From a checkpoint of a small mixture-of-experts model trained on Wikipedia.
Size: 10 layers, width 384, vocabulary 27523, 61.1M parameters.
Experts: 48 SwiGLU neurons an expert, 8 picks a token.
Training: a variant of Adam for the experts, 457M tokens, 3483 steps.
Below are experts of layer 7 (counted from 0) of a mixture-of-experts language model. Rows are named router (the router's row for the expert), gate (a neuron's input weights, with its number), up (a neuron's input weights, with its number) and show model dimensions 48-95. Each number is 128 + 24 x the weight over its row's rms, rounded and kept within 0 to 255. Numbers have three digits each.
Before each expert's rows: a language model's description of what the expert responds to. This comes from a sample of Wikipedia text that the model never trained on.

# expert 63
Person-name list punctuation. Commas, pipes and semicolons right before or after person names in rosters, sports tables and appositives, e.g. "Brougham," "DF | GER |".
router:110175114148115098171091087136146123117140111148116143118131120131153115172117130092162147115150132144114147129162117129157166137088127109128100
gate0:145158087128202100157133084131125152151181119145094117094120143090114092153110089123116112143133143143129112091168147122123117106095141142166152
up0:146139108063159124134120125086143116145197139210088109096109144116153097160061114109119150127132131141134134062144153108151096147110127122169147
gate1:122132136169170067118109090169158125130167099152126062185139113152092150103131102159133144130119077137126164161163105148127163108112112138126134
up1:139080123113093178135150129108148158166109159129120164090129136134160101125104134127097108122146166115120091104088155119094115149122144130126117
gate2:164112104155116100084138132086147132147161127148102177177105110156134134139121088144140057102138106098141147146146136115132159113139135097156133
up2:132113115121139088120126145150129111091099141162109128143144109146114092115093187082125087121160098139122100127137120076141092155154085145134150
gate3:114152099120157111115140139163072156137170128153079137142123141085134144130075111130120090124141081192130119114102133112111115119076094117151165
up3:150096143180123124166114079110156120137113127114177125130134145178139112119173134155113125142133120073132109139129178129129126112136148164106120
gate4:098120134157194109108130110150144124126129133101127149137152132107125138155104106132159112099145099165124098111123115144139114132093156144145162
up4:100112134166142105143147118138132129117145124133112174125137155129138159149119119145141132075121104179112136117127124177134152134086183147143150
gate5:165110138122164128139136161109124109162128165133109097131191135144100168125158088179134078145096193106151112161073104158142162104147153141118142
up5:151151107143083120131149106075129106111125140146133178105100123120166123150099154102111143120130062130103149096171138085112108143135083104114117
gate6:090158139123181146182140130141115151133131145116110127113164105144158129109110153144119138136147093105132121120131167160129143074117155135149108
up6:138114143146162145117097114103147102128113121136099129119131118139175073172174098131118140128076141143147130097153105114117114132156134124098186
gate7:066180124179158099168130138157143154147120117149145122112130101135125099124103097118098127130176104104105137097153166125142127119136139108151143
up7:080146146164140138134133183116142141150115134111151100099154082137141113146111100118090125150145160139130114112149117087140135122129122076145117

# expert 40
Given names. Personal first names, especially common English ones like John, Robert, Reginald, often in cast tables, lists and election results.
router:149139117126136114153143107136102118088119120117104163155122133093182127136126122128187146098105095129108140149147135110114149127100124139147163
gate0:124109125117118069116140121123108135130151160131142128146143157149120111106155104125133126141098135144134091103099153089113168141100111137151137
up0:176126164166153125117070140127141085172130112157104115154166126166149159103135143166113104100157090115138131141082104148131131127113125138171113
gate1:162138119098135091156106093127102094109116116165103115151140120124138112091140140110122133122099118098113130123097115101128143099103149168113115
up1:098105151099111118146105137146110135095100062139134131109107129097138143102137136132180171135133125109146139130141136118147138092112153132116136
gate2:156151103097158048143110076127144142131135120164068153114102143128145133116099071130131112154179082152089114125109172149145172102139132141160120
up2:144136107079142077139126074119144145116108100136092153075117136111129135132079101127131095143165080160089147107136195133171131122143137156142112
gate3:087171172147142173082129150127120144100155135154187131102147108176136124115134089131123125144120115150124112137113098143138179139136148156100095
up3:127105144153107178084113165137137125094137191116165134122159098102121160101129123134126110114154137118100149137128075126153127164118134132141117
gate4:171120143093113095103107115167137105119155152125086137165106106123183113121129153129115091137160131158127116117096114121141123095171113117149142
up4:121126106104145141152131156125162144139134133133109110170088095115144078144111180090080119136142137131127100145080127138106133081154105120108139
gate5:162123143162122110183182117131091086143114115105141134138144111120133170139155127132153173123058125105113134093094105128122130143163109129142116
up5:104108138084124176119111176129094114132118090106102114115151141157112189170140139135126180132139137120116126150106107091074111105128087105151139
gate6:169118102113099182138123111163124175156147066114111149142095129134182177152092132114115163125141119087138143116124115122125128135132104179132133
up6:093131135148108136111112180082168158149184143144136102148107115147121122081151171138132131115138142125130131149108139120111130115144117093131116
gate7:098123158133120126167125153143111139131129104128083129089066198146122154135119098130136164138126123172137170140108133115114121138114143104132140
up7:136188138106134130104115146112146133158141179154108097094057129138130121168143096131129126116122144088133122150161116142119154098110155122151108

# expert 59
Definitional article and labels. The a after is in opening definitions, with infobox labels and section = markers, such as is a commune, Country:, Born:.
router:061111092168168129132130121148135137106113109122107091124166133068134101134111117176163158123154129135134096147098130162152147131146126107117166
gate0:095098134130127085138152088097131140105152113104100113148089186135093125149113106141086121141089122117106118116129130187143138160176141114153146
up0:096132081093133128111096133113094110151095120084144123147158148113085094098074126124175169160161133113125117152135117169143147161144109118124174
gate1:124124124148061115135105130164092163138175144132111087112108173132078144137144110136135117119091097134137156121145188119147132125158127123119140
up1:139143163110202133115146127134125155112125096129112150118142148101131108126079121118124207146135071139118115110126045077132128093128156158134121
gate2:125142113139149107077088110104087132102109143131142096120140124085128090133112112151150115108120130170159146136100126168145111119147113142141148
up2:116120106145129083110093131107115138076106111142117124136123160088138107130166121147164116079102100171144153139128111152110131101131108149128127
gate3:105126097131108131124117129127136085097130128122135143086130119126098106115126088118145153141165084114098178115135130112125123098098109133141092
up3:139171161104137105127138134133142137143131148136135151156096091157130089103128155174157129154085165109143092080156111089104107145131093123118133
gate4:125129129081123120106171119158118143118111134155148164109112100111118113129122120111147136118172123109104090125100130086112134099147099158104142
up4:118088126102163132071156150122161179120104104142120124145128145134089103133125117142145134117165112144119152091122170128128138113114128135149153
gate5:126099131097112122139114143121097154122158117123144099122118157154109122157122132150142155150126119143098125141112126123097108124153184146118112
up5:094128116145120122140133146107158132093096144108148100165139107118130070121088124169120110132139137131102115156124119130137127153173201117134115
gate6:118176136133117133174093160144136125140098151100127132127103162096115161146113155149147138136147171105106107147145123116117133109101149102132103
up6:135082140074107105097135119090165109116151093118117117111123139125144123157170129128154130098141134128113131097184114124112123144157120157097128
gate7:119127114177129137109111129146128101151094139121152153149115119142118099115143111126110144092176149118173121159130124124109120108094130144150120
up7:137163138128119107148128145119137136064150103125145118131111156113110119152179130103148109139085125110159144109125105107127099109136167087117129

# expert 22
Prepositions and quantity modifiers. Prepositions and degree or quantity words in running prose, such as of, In, According, high, much, little, around.
router:078173132118126133114111110138120135149125117100124096147154099117123162162119155123117190183113163106138152145105150158092108099153174145062137
gate0:116128138140128101161155146158145139179122133138150100155122140129138141112142130116100141162096129127143101126137136144108148132121116109106109
up0:114151133137126129102147147108072109095146113193084143148142137107145090096123111139107125104136130143142144087096112108142141110125117116116153
gate1:111145124120109169158150112145136128126128147131166112128067060161113132155126164112117155160123123104185119154136153138163133150139089120090087
up1:125114108134132122143160127098124131100174135120124147142138103133068167177145161087130164177127136150122125171149128127132133132115134154073146
gate2:185117131102136132171109186148140144146122157120109123130133154111105129120115131146105148081114132146147161106171166123103125117147118100104126
up2:106104097084124162115127141116106099153124105133103123130140123117133139114110137144133150110155151121102101106088110142152126103139140123147122
gate3:119146196157118161146092152135143126147142137139127099088092103137146116105128130137129125153128103146119135137135123080113168109134098066092112
up3:139130088128143061113135164128078134111148106094120187106177150139104094138092087151097148106110154142131104142155157109105110138130105132177141
gate4:171198113130141101137150147131109171118109129150136148141107101117166121163086148127148125117144150164153133114114124105158118141103137122173137
up4:104114159162150160139120112132153103155128126069128151123152151139122140107104111149089124134131131135168130129105126095126109138100096124127178
gate5:140162174097167140183137129089109126116149134146154148130127134142156158119137123158112119122164114123127137105142134125100072134171147146110125
up5:128133126142108140100124066133121121117091129183125094142134110113123123117132109139085097179138136121125126126131168166147121153100157111143082
gate6:128138126128091114116149125124091117132143144118090136125129146095160107138125072142104121088127133149157138138151102109119110112135111117121125
up6:154124113081106131127107102158091120150181073136098161117155130081136152150090126127142156115157101150163121108137144092179109101102123171103131
gate7:140128120123125133116099129138162086148112104153150119138110100140138129119108100128111103150146118153135160107130144136128108115092128097145140
up7:102149160153137138132140149138120128131103124148115131090149117110156119113117170156111153117186107129077091122092120128159136097116160105112127

# expert 29
Sentence-ending periods. Final periods fused to word endings and closing table pipes or heading markers, such as stains., captain., II., ===.
router:110112143115137102149124108113144091131153186148132138099098119106116154119120073119126138107123131126142129079103138154117132112148118115128108
gate0:143132155129105120125133133093105120133137089149145156088112126154107142131095114072154099104091153084123163105150134110096147124151138103151156
up0:092128136118101084120179091125124135134131117123106126143137148119140134188111126127166134124112111116128163113145111107141142129114129130135155
gate1:105117144099116117120154132117107076118108123107209172102096144102089135157169136111165124120122172128131148129112120141129139093128153137198133
up1:119127128134122165131091151149136116146089151077136166103117122123115103143147127139154118120134168097135118097088077131116084143087148115116129
gate2:082078138110112150133135100098112111139124101085130094139159115115117132093129130135126104159167145116099115150096115134137116121139074097175176
up2:160113111139088113150138154112126099175120134171150141127113165133134137139129138131154117135067143126121145137152132143151129090167139168143140
gate3:139150126094123144116159144107135132156066104093092099073140095139146130110157124132065134136140086159110114118101123134093160122198127162123129
up3:124141107145130120119095142155069140067153119117123123128136126117151118100161154169146122136112164152106119102168126120099110140122128098126110
gate4:134108129099143115151157129088140129095111142170142141111116130101100153101133111136134130116116172117158146140129128130157107079145136130135148
up4:136156089125132121125135134133124141103128161108121136115164092123137092116134127143120123115144170115147142152140102102146161123095132137127125
gate5:093101151130102128117103136148085132109106144137151133155147136136144102097134130103162140124110177124091123109210124112103112130123104124124086
up5:124107157138099127131117160123094135118109151141140157148147144151132117109119125116146146128118175158115121121176125106073100138121150140134079
gate6:111114125109104113144126164144136106128116135152108083156121107118127124148150124085107152140141125168105129121120152137168117115144116147145191
up6:115123139111128141110140162109103083155092149146120104160109093086103146138133114068115125137165140158165123136090124132182150106124119150145159
gate7:136147107137107157138155178073153129122143137077124081092124111130133085154125101128131122127144118163147084121097152118089088128119124118046116
up7:130120116135099130144148159135126115147112134113147109088120113116116121124112105105125137145138180139160098159127105106114084098142138080145162

# expert 41
Plural nouns and participles. Plural time nouns, past participles and comma-ended words before a preposition or and, such as years, days, installed, rebuilt.
router:099145139114132120115119122131148126135123095157140126160102143157180131075163133102105123125120137135110161149136159148122115105143129134121099
gate0:116061121117120144114126108134187141115122089136142135174074080142121113148167111091137094129134147135152170133161110147109125148141164147114133
up0:108121108131123125182108180113155170150129058141102161117151064109121107143134120131096092136121106199142144099140138141110164120121125074131076
gate1:108125105138166118140121132121106122170174134107124114166133146128117118146099140129095160151131137118089135148155134116135118116171127113105114
up1:090129134167131141160162111148136141135154144137119128112119127115202144150127160150132114109109076148103097105138109136145138183086142146092137
gate2:147136101123116164060110164080136114122096134086139143167159099143136122117162121112142105142125139137121110166103120124133107146144126153139121
up2:140120135141097147114124094147143118125119163133142118130081096136104172116140127123066119130159144134126123142150138110095132130118127129123151
gate3:114130133125132133135148131122115112147156143118112117111119113116173126149112155121121150130087132146135123106128137112095116076120164103133130
up3:136103147120149166139157140168136117122164140162080180100105131107111092096133139082076159120113177103127132131127161112140088096135141082128129
gate4:149147114135098099136105120181123112123150113120097119126191093114116161155129129116147123127131156151155121166107115109154153120137123143133143
up4:162106175120153104084104168127104119129125134115134126114124121105160109073142130119131077119129150126136119095109146102152138108107131142175105
gate5:139144141147139142132136121166135141115140154099146125182133121124114140098124103094117191161155130122145142150125162127124126103118142156102101
up5:093165140163162091085162125110137113110131171107136092168116162189145118139141135122096119161178138127144137145140135161121124110127085180121133
gate6:161122108072121142084103153083089119113131141170137150142131117153104139145092098131122123115104145116131146112141096093078102136163176130139107
up6:091137135142092114121152122152147137120132127170131050110093151121134132122107123117129143188127133156113103108116108125159153107148129102127156
gate7:121152135156109129121132102150094136110183141112111133130124168116114130145163159129120143129124140111135116143122155134120139090167088119098104
up7:142149183162153130109123091143120105105175158086102103120133209093109115100147125150106131154123130133149115116121150091140138096164120133115129

# expert 43
Biography career words. Words from biographies about education and service, such as his, him, served, Bachelor of Science, first names like Robert and William.
router:092119133082139147150117109160094117120099161147095127132180085095178114119097130117117129159131107165127131126116114109164114151104099121129134
gate0:125080121110142122145100096165076128157168141135131111116111112138082143133161113117107113101122135163104155172145112126113112121121131112160148
up0:133122145099120153104079128119146111119176119203114103118112092139093132173077100121095120104157097147119126137143170113148130117139179165123180
gate1:123118152121134127178161102121131117140112117092149168109103146139130173140132137129150117116082146127125099140116106115077154127165112134137123
up1:113120078125168138126118123121098130135143131144142088126154124154136075144130147148098122136157114155117149090139127161133112159097105124110099
gate2:114101102142083151118135163120101136152155116139121071119122077149118162135154095105147151117132105165103091155124104129133121139140147123092124
up2:127132152151098125123144082161148141113086098107127122104113094144197134149181140120129162106103153136185158104097115141110101141172097155136101
gate3:133116139068115127137115102138120134124128130168119112116094163116127083138122156119171130128107123135121109089157104098135133122124124092126162
up3:146173163132154115146121158090117101122095084157104123086117173136135164171142153114107129102115124170162128151153092128117144165138145108092126
gate4:131086142092090128148120111089142096107105132105137104162130129135147141130137102126153126135141121155139120135124159158156129167131129114118134
up4:117137120098163135119127095157149072161107153110124117163163126108141078142051167145106091110131130093120175152140096167165114132127070129130094
gate5:088144130100098138137133067145115111109133152166081112124136100121138133140086115118129160087113083190119128134129165133118149168123115087142118
up5:119133126128115138157118119128104160147117142185111142100148127137123153090120081092109150087127118135167117101119140100151142169117125089157102
gate6:143109102148110154196087152143114160120098150131165161108129111144116107164096151127102097172149100160141143151137161101127152156105152121107119
up6:120159111096141139120142150116153148120127150131082150104144116092140068158090166130095163127143129128136132134103173124118110103108137112098097
gate7:139125117116159126168151133112179152132120107126132116091123133095159103132096076130135107127157130087141135158135092132176128136178137161064128
up7:107151090074134152074078118161108100107161167120087096149121094123141170113134129120109100173130130140127125145144127108136144090062147072165139